Weights of a small mixture-of-experts language model, trained from scratch on English Wikipedia.
Size: width 320, vocabulary 32000.
Training: 254M tokens, 3872 steps.
Below are experts of layer 2 (counted from 0) of a mixture-of-experts language model. Rows are named router (the router's row for the expert), down (a neuron's output weights, with its number) and show model dimensions 32-63. Each number is 500 + 50 x the weight over its row's rms, rounded and kept within 0 to 999. Numbers have three digits each.
After each expert's rows: a language model's description of what the expert responds to. This comes from a sample of Wikipedia text that the model never trained on.

# expert 8
router:495532398472429551520468502528468521556646506483545441427589413527554522526601474476437465503478
down0:553575501480517521512405476462397504491471521468429521559526517434513519555434420492453449462447
down1:501511518564512470583491440548467491539577539506498534465368499480470527474473442501567494515571
down2:555521515454395488450501470449473577448579449438557554437478538452565534456574433517514511552510
down3:548489608594487538532498470465471541496557471475452448465533496516464518501480414587561502504567
down4:469504510611436575487550497445544470459524445510510452462508527444410544530551439560521452473535
down5:481452429606438464531432544561423502543528518478499571456571505474498576565450566471537421505530
down6:557465519455471504441453537553473510522550456369436505466605512525596509522472460464473462447572
down7:524498493388491453419514477467590531581487555539531524415517529554490593503596510463442477553458
down8:518480427488388495512519505425489452418468552445442502503460501454473483552390450561424538523530
down9:480456470475489471579524491452404429533511451531490445541568414491522500505478526466502376448475
down10:515530479544510532541503457530528447468522475482479475515544555531524438520480458520562486439552
down11:541480463507435532493444563589521473537522519556553575527510510506496517419586416508520518399522
down12:550477568414432515543536496561453562523475633543602595539574581498492503489513539334496525591517
down13:542548500594518566449473507432499537508508534508432512493582513424500454517484448433422481581449
down14:486485492468419496443438484465545496571561515400498497452538598483434504541527430534593431429607
down15:479435551542449456545542492573466438512534476436556447445517541452556529475476384528535447479483
down16:456411488633450458576436507473543513608547434493615509419416595518525442483569452462562557461527
down17:541486488501417587526544495502375484484577394487431485465516451466514537553467487536505564379516
down18:490546553593443583499539381509480475628556488531473536385478471508489506513589431516450553472584
down19:461462481488475481556499511489476469612634492453548486537507546509442456494499472488565456435582
down20:449484446481421477440424448473532504560538506440487517445553582552528518465566538515518479462505
down21:509503589525416498543461538462472591508537515477454527516494507557388448530506404511517499506551
down22:497424504446529520532472543543569522502402577532472516567447552534486450573497521399525520553464
down23:495534455528449540519423463496419483491587576582470584550466499444477493453442493523512513480496
down24:520555506512469462548463449447472519550482577487552443418551521556573526464541463465415539516541
down25:513443466544498485530499536499534473489441447408486485461504523493527442499565511602383460545440
down26:555495476478510485478495558477404423511492554520498506551509439530488488461466480452465478495472
down27:411453468468421500534477453409463437556557454483575570482440572499401522410554494583492510413474
Description: Biography dates and punctuation. Sentence-ending periods and commas, "born" and dashes in lead-sentence birth/death dates, month names, and separators in scores or numbers.

# expert 12
router:557439492452474436505600589545567494500504495524509555416453531507539642430545448511455513501488
down0:471551603522476468483444516501525559518532538504548559460522567485539439462449499512505554476443
down1:454505568487456524544501561526468570472504469561555550478507536467537530492540519468500466536503
down2:511537452474527474493502581549506547473537494537542510550455531496461518599497513547566468589530
down3:410496467525489535530412506517509605379592527517532480434427470448538476563532432517473567572580
down4:423512535509537493476522542604494577452549597483448560421504550486558477545482449505515563616488
down5:445470518538535464533469473536525503511508534420613486494444570410628581568564490476603511517568
down6:444454505548519539501505512471598508500529463526497553545594573548529492542478507498508532569515
down7:434446479505528484454473540465558501540522495526502572555444574495568458582447446508578510558594
down8:441568517523495415482444518556565487479575555495607527557545593442526565522483415545547472583422
down9:536579504397454484477425620584510505450528569506617524458524531454552463559523419561526516453401
down10:478539439487525480501549468529451455506575472505580475463484459591517447520511543456554438449506
down11:485515585468566481541502556523565472540569569494494554518495570441581577562511483434611447479542
down12:518506474517520545569494572557495550499593521455564493441485520480518545653490468497516498533516
down13:495488558461473468525496494449476511494583500475517464493487614536557498495483442418476490569455
down14:459513448502518484454504577494421573580544526400470469532450533536498541507553515462543424579559
down15:488509645511525471536542478510461514484486425531598454435513510513560473492433543611462592496417
down16:452534505435581493496543575511439505555560458420474501470514562422513418511470509470534588586496
down17:444546528634543561499505567483519521407540553576513441472477569500601519476470436513500597513538
down18:471578506508491548561514513490493517493463484401459566537406549560572452468466441527566463575547
down19:479544490483477601471513445514357503511486514505534532529527493456510416376486467579467515464429
down20:514451556597487524455489467556481416534429409461468498498487526537492486562524559467528429502532
down21:551528574492588435548494471478592438506472520510539519370412483475494453529490447432534521420518
down22:539484515530529524405473450452486469461474509544507552498514475534512619579485533554463402442453
down23:476531466494500429459492560556592493437540511529644550467492492479679611604483564562504444518466
down24:449502513514534577458414533493575459548553488514555510540507523474520620496557512422505506487486
down25:498496465463541443471392577470569513458575509466517483490456586434597457504519513532529463569610
down26:562467452510520553541400457473510445500586471475490516432486532490493524522430485514486496489502
down27:433449454456537533459524556553413447452498391388541523557554515483445414458467489465445523508489
Description: Common verbs and participles. Frequent verbs, participles and prepositional heads in running prose, e.g. used, known, due to, transferred, according, elected.

# expert 3
router:504429578556473525534490376561433502496531614535522530510456512458529511587565515510517587548556
down0:356435482432501563495528556458454484522513533588510499497465464514569479495559540511533528476514
down1:494461471509516453519536494559478564572470537578558474535586498479532503533436491475534431614527
down2:490498530457565486431505409458513406449563545484578531490560463468518510519418543479452486377483
down3:492519585481468517500466419541449504470514535430470510478486451414437476490434447483507518488497
down4:494486541394540490546398433486483544510423485504508548557441470547482590430506542558495509505444
down5:515533457522584401513512494546529489547525571475544462481462482468502557498488535497583507546476
down6:591525423519540427561550498527508534501532529380512572475527483592424467479489576499510489509438
down7:439480456521458581519390490479474499487515505530550492486455469572506574437460526522493478490465
down8:493463511536455458511606511465501533438426554543434606421447534411422399586546581568470487533505
down9:507495577569499528525526460533507422496504520489467506520475555479435551478406452546585496422463
down10:494555497571588526477462542478553539512448453627550513573547471515558525478511516523568491456572
down11:525412535467503485527372506431580512527435509486505493466441519518530543441466485512440482486500
down12:520389546481501473544567515512511563448524616549587518423505496466582477503525464439479557506491
down13:491515586532493486553510553483499528482530449587487591441479553402571487474460491464531586483484
down14:429422615491444520473470484472528545515472541406462529467440584490481467525531503520463474486581
down15:492457538470436465472489455412561442427484496471457546427520503508485492514473484492515492557483
down16:471511509464514452576425532568490486470454536463533470544389452523445509569521461493514491493486
down17:518553508549443516461430446504407564482588487444501505580463525465516583430460467641507464448501
down18:469574479433538543507387472560514489557540368446574408589497464557546579426468419429496516485491
down19:411442569478473501468514477473532544570444530378443512549496611454473455503547463447495572485560
down20:470571593488415496445476449459505458496560481479411545478444545464494440495414491508483465438553
down21:437483619461498437579424515542486604501398515503531497540476476539553500518557442407511554481531
down22:457471635487451534537412465488440516531477507438508473555461586475513544374562538478572528550591
down23:453595564472490463541537464534486499498520473450530535489479543503480496519531473516525564425535
down24:545530516446506419536545514526469530442462544448472590474432534457429459560588511495526548485482
down25:489345622476599482482538481489481534539466552523522632513478559452524511525497479479540487484471
down26:472488484401400400546538518511552449514511557486514416520598494443525543480435554513464442509505
down27:539480547474495505470573441493470538493552486534549495448391488461502549511464467485558494534510
Description: Function words, table cells. Articles, conjunctions and relative words like a, an, and, who, where, plus values starting table cells such as Unopposed or times.

# expert 4
router:495495464482481504422466462526520473469564465571567446569449494576555586417475468437431407487539
down0:560452541457571488419560503552437491569524480477426428526549495427494514476438522468412491529460
down1:474449448469525595492519447537510473498497422565477529493480582461539446512601465528438524462558
down2:431546483540504587562402492461468507449472494517554552452477433451580497490565411440483499463525
down3:516447527600491559479497527511537473518552527538542428464517589564499517468475441550500487479485
down4:475540572519478545522464512483450453502483511478573532530515563470480551443421490577591564491518
down5:455458405502509571481493458527519484550478463461459533522516532472567453470553497533477543525619
down6:473607492491546435483605503509492475415537527479487558471463495539409552446500494455498500460520
down7:467508455442456575508445481522558453551484393434519480542463463499530403464520471494433486509572
down8:454516595443478502539529507490439509491421484487451456477418491505566486494539492499422436429667
down9:477501590575498535531537435588498539466558592519489517540521528472442489561556508458439571474515
down10:563463500505502502468497603479612534376499493511571469420523429509441529568461487452454503547408
down11:479521473452582515461538496474433473517470525409558490450548469554475511499411557533549424491393
down12:432467405464525528588548482490574516450486442506522465447523572568394473501438554532475521536411
down13:459431477516498579517510523554529450494627533589564487500630573504437506435400470562514475442454
down14:492519490596550526507535484481534415483517455541400577399438599445517468578482482554543507461556
down15:473493596522548516519448437504533600535563495515615448495540556475470455531574531551343476489477
down16:429540487607524546542454362586443497527500486498559518550476558482458479520598551515441557533599
down17:436415520437481439500522391556444484540593415498535480512447503494446458514477531420493522489540
down18:493402459549467426487465468521496497548511480455522506463501517437562489520477461482471477452568
down19:516511567496505604483544539477633536489482509504502563541443439509419524467416522500598518526444
down20:437518449468507462406438501370476547576445502527552420364539433475637557550544465466512513547559
down21:499468561516387503581394519507563496411490457527584513443489538471437503543504453462540581595513
down22:430536518528512460542552507531463464584553498446416541574511575478461449489501481518552456505488
down23:559475517525537517551335496448461550551457516585509485502533602567456560498541516503506563540461
down24:493467545484512531440554525549514399612467473533506469491501524468549540478537526500442495437495
down25:460582498489491492508492489438492462470474418386479568536499567458430480477444452534614471511531
down26:508482532466477385519496477432477508517441564456476493513547540451598498634545500516482482487564
down27:453530550555467558525553486603420464516528526516490437466500458454525611545519535515485498473482
Description: Closing punctuation in lists. Closing parentheses, quotes, commas, semicolons and table bars ending list items or cells, e.g. "Tupelo Honey", (pen.), businesses,.

# expert 1
router:474552564487586554429453394475561494546576487579515455438405513529555448487455483509501532486483
down0:555549510586534526432399443493547540522495434475441492479479465484566500467562466538457442439468
down1:440488481498524578555518459450568459433540441513531559528443583511445489422486463499533495560497
down2:495463644462497439511513511463493502498520521461479550498508520428542524550511324467516564522545
down3:553571519527547434490541478510513496545543545566445423477537492581531447554462452390520477408527
down4:510453591539411497489479435453525519461464503614536344510533477440394499502447458508512487475486
down5:539421483499562586572496530475504499410558473518393505460500515482460460499496429574507509486415
down6:556539520459511527418481481516615395463497482545489508497528435513559467419540492558467470503446
down7:563373534480490535556498466481528569527459527415435518367489406476411442529482413532441523497551
down8:471539484543536515437438509503501499569448438464514499613483515477541466515501517517504570531423
down9:545497456470466519423581452605466515436487538549522475519633385482545467437455600518457464492470
down10:474585549503336529433619479472458489480563510460438491477519460417480448529475572544410485458478
down11:576553445491478526493520500472541528478513574476489600547496588569575506472465466438502467524439
down12:419558513489577446499522463536502430536549482557436503500535555527551466557588507570616502515447
down13:541472452493554534446517444542525477433526423522477454571484464435461516500487522573511510494441
down14:487507444551498511484445449444522507522505500571537494444517523486534478476512501457546500459530
down15:510482556440588522476539479418472565512454477427484552489481578492511481500531463478384523539528
down16:470408467499459397518443424598464588500521541496559455465626538525528518507505501497450481497545
down17:551487487469464485537500553545485560505399483452476470527563497462390544485499480531441613512603
down18:428558425472478433487492525483547519532495553478510424439475464496550599508473501488505475486470
down19:423442542561482518499466469488537484430476546483480523466403482539448486430500463495423486417546
down20:451521497494456457545489478470551508453547447468525426477517531614516433399537492623544460488427
down21:524504530481499436487488501523495519487453528535439489449474492495500505547547598490436467535550
down22:509570539486482579510486542500505478415440461431497410505523423575540436500503485545498549477497
down23:496468483539454548463519492517434454462549460575484412481394615519514452383543408451489557528543
down24:540464395526532520525446464446593468444501505623469542512515564568466488473553425483553426427430
down25:462483534565563484563469415535508483479437555502507634489468559501503510499530433462568490500543
down26:518549480487481333518528483516538514414502496541499610488458540504507502453436534485517549495501
down27:483462551412483562452486539564509434507505401449505531454559471535483481460483516459448424529508
Description: Name-ending word pieces. Final pieces of surnames and place names after a partial word, such as -ton, -ley, -son, -mann, -stein.

# expert 15
router:464414543430554466518596516499539587514551482433465517488456547517450531536548468520536511491555
down0:438454551507467596572482467459542479529470507463494484547410579524462433524474534542512460494557
down1:437469509483589451455461418500568550492597511436485564530517577460531413563521372576442535394468
down2:529487567509509480517482484554611454540533562493407551415494574423589439463480571501444489443616
down3:479412395453544483612454381513499576533525448477532460434531531452585440596514453463489492425499
down4:508537477613479498523503464507486439583504506424470508510446501479469387520424477555515512495537
down5:426452447527471452489509543459434514513457500488482456475518585521502533592492485467499529498559
down6:507473565509561470521402525492475536454552449470593549523432529422424583501394450565523476481516
down7:462486515599494537572493522558512474428550492516499490524515580558362478594516521476486467544643
down8:436546515598543434502518535442473466644597474443500522553418508402531499465460464537566479502532
down9:550469525501551416492470483514480467463592442489492455450480538486532465462544504483477495603488
down10:540532496548521570520436518527509559459445525535533494501537569503533545440410518517469559510515
down11:455518482512519480610492454621485474527511491412398544417517566425579461462507450485542473465551
down12:494430487500465569537431550468428502436511465491596494487501468566545572521494554424507533573441
down13:577487458505483511509537450622469468529523502511412554472450462520549370566496491524505571457536
down14:459493417413392509488532508462401570497534423414446520485422525456518477584495480520461598426485
down15:486512504488461488558389521453430515519566463513511537486496558479526493548503504500465518474515
down16:436454449560440535456462554412446495485493476416525511562509393551443590461469435517496506466459
down17:458561542543525476487550498566500464538625450428485539497444490509548480512559382608531499479502
down18:507536521538521451538468536475475495499510481413448453541475485458620438522414418518638431584519
down19:449526550504511503527529565446450450516453386521548565444412513459561523465458426547565547506484
down20:478415437537501464481418547503542508466519661543465468559463526505535407442490451518480460445423
down21:429503546452552529398514524374554533619536496484438514607497457529443449551496500594447440506533
down22:418479584457443409554587592429518485501509554461564471597452560548530594544511510476540503512562
down23:520513486447502428400502418571467425457524451435468555570569516541498504517434524504472578429531
down24:555546407580497492572554492551475466489480451433485516478476533433517524471448445494490508428576
down25:539472462499513504512475411629459573486543379382516480567466539489451465530474469502402576440522
down26:524479539576545431524426487517560491478522490463451572477487500429575445557414540589498511500540
down27:542546513530532411517419446536475540453560510431429513527457509455583467517419480569457456435455
Description: Institution and role nouns. Head nouns for organizations, posts and life stages, such as University, School, Minister, member, age, often in section headings.

# expert 13
router:458592445545618587465517522488496496543458486442459472485498515478524478438436507508447389497520
down0:445554568472578581465465514552579544433457454498476463582530409460481386454545472405537624455565
down1:426473406417505474533469495420488488424495521453425475482509463516464521505566530505512564624571
down2:533485444460438581409558471507601479500503480509505457528507472499570414481545643485425499513482
down3:526581418481513541476538549461541499445525461473497508476563427504490461478467510523470511556474
down4:604444589512515456578464468484444516532542581438519550526490460507561511507485473473446477422547
down5:541411443427515531460536559518474487566506507552437561571518489496511496566484678524431544518506
down6:490491497452528519454504481531565578455606498454502548556517470466494492535407459513530437499523
down7:536474584554477406492479511514429575557405527496564570476497565581542573604524477490479529555426
down8:530496466480515374451559506461493585516499460505503506539492591522418559511465529469535563592543
down9:617567577504451471524491423641438507481493534483509571542525490539582413455549483475513523503512
down10:492486475570527473529477420492473450455531522413563453474453402450548451412635509552617443400517
down11:485515579528472587473501530494517473490561510538447522445442529379509509486606492534454577506519
down12:538562451554545504520429557487503494544553524497433565463552537541433447520486498541405630568493
down13:529408475445485513511408402478483464412446423514545565523634492580460624457442501513504470532501
down14:461497535487566503508469571461477585584432497491510499448491573465511576542504379507629553426469
down15:447536451513505400476594486554411490595541604421433470569499515490414418401482533559496513508490
down16:472562490478515479498542506503591429550479465403524427539464490375521538454540495544507509447486
down17:482482361452454455534598483471539595491503445429470453523459390546420463352441580453538432499536
down18:516464412516526491435468530466477461545537549554458512579503470491502445429526450444519564376438
down19:490552567468596551413445616518594443478537528526429557482519477544449490618498387446515486534553
down20:448409416558496441464521458500500479569472539483481543492576483373509554475547461466513478552429
down21:455447519539562496489513543461510507475600538476472449499548474537524539578524527497530493334487
down22:467546470476502557461529508482517531550411449380459531544475439472345516479456584582568459509580
down23:394482467473567486515487447478438472465518535573428508484482530482464442447515454470555482454581
down24:442515537468451429554533515501461536576575449502429461474484456467475538468515525519515527514453
down25:441474547471482482533428520447460539529538579423543495437490523584470489507454526534572416491518
down26:501506582548499537473462440430595566473509529506443511454505496580488565556492464533518487494611
down27:406386476505465408447528463542500498479497457477439535596519559484536547491468426442552574514515
Description: Single-letter word pieces. Lone letters inside split names or words, and possessive or plural s after an apostrophe, as in Napoleon's, Mines.

# expert 10
router:387431456446458484472415539476491560468451472480467499553505498517515623479516539480561424524506
down0:455543499559517451525475497506503506546459522437489479549457546542582533517487442491483498542489
down1:464552494580535443511459523493509503541469527465480517539441592540576516493482436454494506524493
down2:528398581477491438419424446395464575502446444419574517557401530481567510505464545525587437507526
down3:608510483594558554519506463515430455616564556544551510440554569490472595541496562525518432482555
down4:559488576552389491525556475578434440488530440445461538485462478592452500468541555497602454439535
down5:535502476491481500435436473545556498479501528488475547455445470449489566470483426596576444524553
down6:487499474478473512438435422464402566491394555482494489472442568414571566479417515491494465472534
down7:526460573479536505564523464503507480540531512495500467474561512470464423553457554497515477486507
down8:496511564541529640417577576494510431473505492545482548509448352485482469503550476440468487478465
down9:465532511588543575545482511532490540477443534445568531497531530464598498417500490434557527490525
down10:458549498571520456518460491496501505533460523439486471533463552540590534523493435485483488528497
down11:627532542512503588505484532595486511590453511494546507526596577578525509500507486528510458513511
down12:613454539577514411514454435399487586591469519556492512567444547508463469404413522559562489462523
down13:523501449527444493572471462481447565472513542545516423539516486510471481499548394509503506530520
down14:587429475504498462548532537584550630536452456543451452456520634627475502499554537475448505513483
down15:563501542520514498467495495493491445522548488432403523564497641504502475422466599605544543593466
down16:567388521472489476522449471521588600466416509588462581531492550515555448496506559546484465535513
down17:543537564488438534436488503524511586433550407572477535577462494475510492450418517642551454525579
down18:514537474520476531456513527550539523603523543464496470525483475520510450496498536509515543520479
down19:480539499486480420540477519502494443491522427436483494568525501533523539539562448446500446446525
down20:479535499512486479546546546458500536514494505486472519514476569548524564469416541514491546597488
down21:581476494516522483468531512548559557448512484405466459488412513482480470498548451523557549519583
down22:669497449454469473528471506525483527536549504436566501594589475444556537547473487436516455457503
down23:622477390544530400440631491509516523481472544504480579479518456542559500471493470519484466476461
down24:513520468561545538494487555493513484492531554500535550387436469544463493506501560439549563549600
down25:523535476518491445428542506500481450447464461563472533457495561521512559435463489461527487502561
down26:414579561577515448483500509518569508514498505572481601502521494502416468556463511528558485461493
down27:529480565470524451465534543518466451575485497608523469551473537513448483532395510442634487475489
Description: Directions and position nouns. Nouns after "the" or "a" giving direction or position, such as east, south, end, part, top, back, single.

# expert 18
router:417554550461407537539437452510459397589530482454569518504573376492500483444456482504602571586413
down0:577508479529512500398475505501481603435544423550452507535532415486458532611470586465481440502506
down1:527584509532519472500544543536593468521501471453460520455461525426549416498428472486451497451513
down2:500484510484532526495442502522522474435485510494555483542522476467593491440417488477416500442473
down3:521486517634514531581485520506475589542522490480461479472466509506548472547545504491573407448526
down4:375570564460452502457462421518452497535506534494496478597456509484506455547466483475433581477512
down5:481455507519532509516601513447632509519527368647576526448461563520463461435563511503514525493558
down6:458524468474513455536474493501539496468569588492467492512541498491593510585586531436439517437488
down7:522417490491516490497537553462529479441555506529536377547421423514545515465409487495455500552464
down8:447491483568561495508457510466478509511429557598512498468580525539495500562523529533540459546508
down9:500542452525483558471408534533421562476598475540452456597460497462477558418424504488536443358412
down10:559453452478485528568558506565545468461426480524458536551576548483558551457472509591625413504593
down11:496431490547532534438464546421548510487473434557510449456493439570534490473486458507552414573561
down12:505543514525514509501384568437643431553538415515471563525497535519507442399497483555483518497551
down13:487425489516582537512435512557528512443423482442536473480544479595447537476534470526581587546499
down14:520543573502380504545471456535459509472542511466482524540414517527414551499515403418432491488520
down15:498432474534471478552462515569496548419465441527539501486453525524410517468513498463535451541593
down16:440461438537495486522448448554451469528528407494513541603453596452509408482525485511512500362488
down17:538483446363443518516401483494560444471597476503497527485522580495437502449554512518449557551537
down18:490482478557518539369526632507556462485524431505452512402530578545584480498584528541555436475469
down19:506527548516493639511399554546579421498495403504562567512518569473543448422571435542501565546536
down20:495507535438590505432572528501427626486464553475430512484480490477448446481505550495525526543476
down21:534520472530456582466500457502510416539530459439532580408538506413578465568530471554439523432466
down22:466510480447416576488513501468528582457513414552518542562560554504509529516451436476535464321480
down23:529484567516551613606402478584409419503563479584459510558498520492492433355503461464507488413541
down24:579477481496503521466506538485478504557444485505438450530563596462524485509438568550530530433541
down25:571554506552482540463573528496568522550475426404515505404487496473581443513520545433467480440655
down26:524499437450450502655442503598478430492515563412503556525509528497570559447488449535497436561459
down27:532463559504494530538492495554493570528504502490496514465493526536516461519542456500388557477558
Description: Digits in numbers. Number tokens and digit pieces in tables, statistics and dates, e.g. 560, 13472, 1970s, 26,000, Interstate 40.

# expert 16
router:480495414575516557568548448462443501422649534527467513471572523387502484507508564578542489532504
down0:528468615575554499461540480470537487503436446563371534503592504470572548524494428486455491535471
down1:482500591439527514495469499478470543592504478578527543466598535543538581532470578486477569558520
down2:575586490450457525549489523561559474641436517482520515516467512431508507438493465531566397492444
down3:524400483527494474521544532458496485463530484523436523480464484455421462521536561545598564486441
down4:561599454543562531446486545564471437400495567504431517461460534463515522436453538589637469523485
down5:420567436589540521517489508570551489431471506420413494577442500456548491437463568394507505441490
down6:435388530421461448496470549477457546428511466526443499505416446445497435492520485508610462548509
down7:486501492503488562470510449519538434522428491466422446472514549529545457541507496607389545426545
down8:469395540535527416518520439404587518402474466459400452418478548465528538440557492569524472477470
down9:383490498550549490536544439466446598441452598486498510466446515403485512444495501561556582440561
down10:567555561566500527524464454448496429526582494519474538538441374535482439522497419574528485494452
down11:589472514449537457531506435519527531579495460541455574537433578511369442471463483567499559478375
down12:529541559573434491469482409442489572466497542485516527542421560524451523533499478533405506415517
down13:529621443517516497490431477545529481492394485425546580546549521503447493425469564415593445478406
down14:423539527450466534594524439559486510414463500421550487428439532454414589423566588539507524472475
down15:545433559509545605506410498521417527502480505505564565584412441502435478481433475478585461514492
down16:428556418515404489525533463558451522475475479433536528471564453517536507549494521528501469565446
down17:456545406426552461530367575493558481570508494534408530519466450455506527426488475570566508537596
down18:480608455531574508502511517503595428564495463434484457567553487510528465529428560482438549440516
down19:504481534467463504480550515618435518554532412540611513539511573483475526441575532477570446532537
down20:527519444442523470461503512538549555431525531564447487430402511467533551418475549409596547464579
down21:577567515458525472456551441480390508551429512550483516401490493457509542509543479416529418469497
down22:539489522506524467488486499401519426552438539527543551468545575504563496567468421463451547515574
down23:535525484476489557377459609486624578522462501438512489472418533468502527477447470528528486539580
down24:552480413449564467390597483564463560512446490451477446463481439600538528356434650377465444504467
down25:522506484482420479501576510562460539544589566477604535396444572523398607451536484481533503514478
down26:452486507428470437534574475444392530499436488470459478524557486527474509528417621448484400550498
down27:502560503429472552541511539528562481587547425439412571575566515587416409515504490559459512501478
Description: Foreign name fragments. Short syllable pieces inside non-English personal and place names, e.g. Koontz, Kotomi, Ozobić, Borsetti, and Al, El, San.

# expert 9
router:550468581504505498516494447470444538440446552508406572572502520613546490581549544459542527475471
down0:469538424542426462514534503433520484470490439513466575468524548474418527436615566488585481579528
down1:468498387529535456544469521480491403435345582567595556529547470451398438483482452492504434522518
down2:459477497502574420502441560495463545498473495499471494556577543491498517538471562404504522413617
down3:483477421481535473485497522495518429487571441457406445431479623466579568478513527459573506456426
down4:454501551527434519465531487537513549464471575464513510558619491507503479514488598440482526467519
down5:579532510572419606470474523544535507552477388580545482454520489448438474447531477428527585582475
down6:550527522545507456572538528505460485516488447531512524591447551470447490452498567454462475527495
down7:491456492488501463553484540460471519516485594484486577628491647493524472553478519569453463584483
down8:602468510484498589459503518490389612526379647481472554542545455489468586537433543372488557383462
down9:625532620448552516420548508479482559482534502490510486472428485546434513580497576556514456505511
down10:545461557465512545492480612555428454477447457519490536522430549493444462554514491541582450530501
down11:463538442432575478492406538424451574464491470479425614480486520488503440598524505425513504458498
down12:488480589434473493547554526617492587589469448478482504555511466484536461496526522511461459591485
down13:428373509517519390444471470451468499545551478478547554523545458517530515463565566499540504476499
down14:529520510533489529541519491438458495573559516490524483530504498518467470454506377416485594543429
down15:401392435450606418370490568438508526364548460565495434508517514488529499513539574522513485489525
down16:494561484474452467478454584557465544532555536397482580442604495507430526510461485552484557471475
down17:504499476456704524492375564534546489434366445505487533555529483511401482534459538493516525459460
down18:552536460537521575444531458510444542493531475480581403483485493443473461470551521509440475485568
down19:429410460459638490537490471523593532478425522504445564506571511556507496446415528599562527502480
down20:532483494499403491446497478467404550470564455539596403539466461489473507542567548556511515496481
down21:483380505478532467509560573440465491510461491492557523558468556413402542559507520518479483433492
down22:416558554393507542487513555454574518467530488454548429487454485561508502397485518481536595452487
down23:548451540470551482523486635384473462463464534569439413518484511441508427485581477528606467529574
down24:470620465557425581491429480462578515557611408450512583489509533522460485458414517475444540487595
down25:620539496480550540469504615550521524449528544591515509534504486545362448522476456473516395440564
down26:616515538567509559418427510599515447466462406502542476623483489474343466459499466428593513393476
down27:518475596571543420545517536469451570491427452445510490529489450457498481550500548554496517500451
Description: Initials and number starts. Single capital letters, initials and first digits of numbers, plus word-start pieces like c, sc, st inside split words.

# expert 22
router:514514485493444554518433370502544438539484459463598478528461532448503452468449515588390532476504
down0:556499471539480450462542493461501598439532432431487557476520547482463577577498415492444513452446
down1:603481487570585460548441547485519528492472490526613504502543493478492474477577456631543682511514
down2:497474515518613539520471478476511532436510517533467513426461529486486483564569458473527577483546
down3:471432477492499404509478512529530479514545525538472550409482561497480545435490498550472465467485
down4:541473467452521576482489496442485529484514484556401507450561507569524458437495589602424446517454
down5:399463532524499517517438553498499497462454538551513418525474442503374601574462515478485447557546
down6:352406546509515453472459501412504569417531502499498460529484501512435655574489544501432484513456
down7:457465462487514501459517426481480546593513547546446524482527514451529441451579529450507615463558
down8:496518494498469501493430453445445530499637443453465449545580472478478484512566491490481564445463
down9:367568591465484471539569452485487526620487552529452452538447501515460542568538534469542468563627
down10:481420460558455530466550455507498493552597458545436520462484545529533531514454442577412539485542
down11:594515497504510489571496474512431465533509484424464471504487383473467480532488494436542574515473
down12:410487464549436525544466544551507543488606477504491452486486474500490490471544556483412478555425
down13:518533527507452491564482550581478526385514509539513506489460525413478528461437464581430495442457
down14:444437555475490544469537549396511513548505488546514454445525432557472451511505499420400479438394
down15:494514563525419467519515529503526570481487501466382495528464454532543513449564523550450603450520
down16:533475406452444561461523474529471521598582481441500434555469468492574466420487533504427508504653
down17:491456572510508467521485422493463442379437453480573546490478492432528497445572468513492585530470
down18:503513455531410521512565574516572478449494459464465517493503457460492459483575505467458501483563
down19:552498575465500489480458472582513526430399485454523571447505415459464469377533494538573444592451
down20:494553493508459449501457520587462338527499529422539514492448510516457462462575517485568464568523
down21:534486545481520458539427461397553544492511495521493608506473512542435523453488467485463554463448
down22:540429530425579484569448515475472523562553453477504439453523571497586501452514459521499501449541
down23:454496584587501467463415524533549553608503411481491482544454530537561536487548462534599475525441
down24:505452493444449532484535553494517478475521438470505460431500587526521465513497508600411575545525
down25:526442585611489379553388566501514522609479395516495516403462515555521516531456491514530440472592
down26:476483473482640438484428496422552528470487504505495558428476534455448497508400489503526461502392
down27:475443471480433465474482440510481560565626536523414488507560538501479472479495488480451492494595
Description: Coordinate notation pieces. Pieces of geographic coordinates like N, W, degree and minute marks and slash separators, plus some non-Latin script bytes.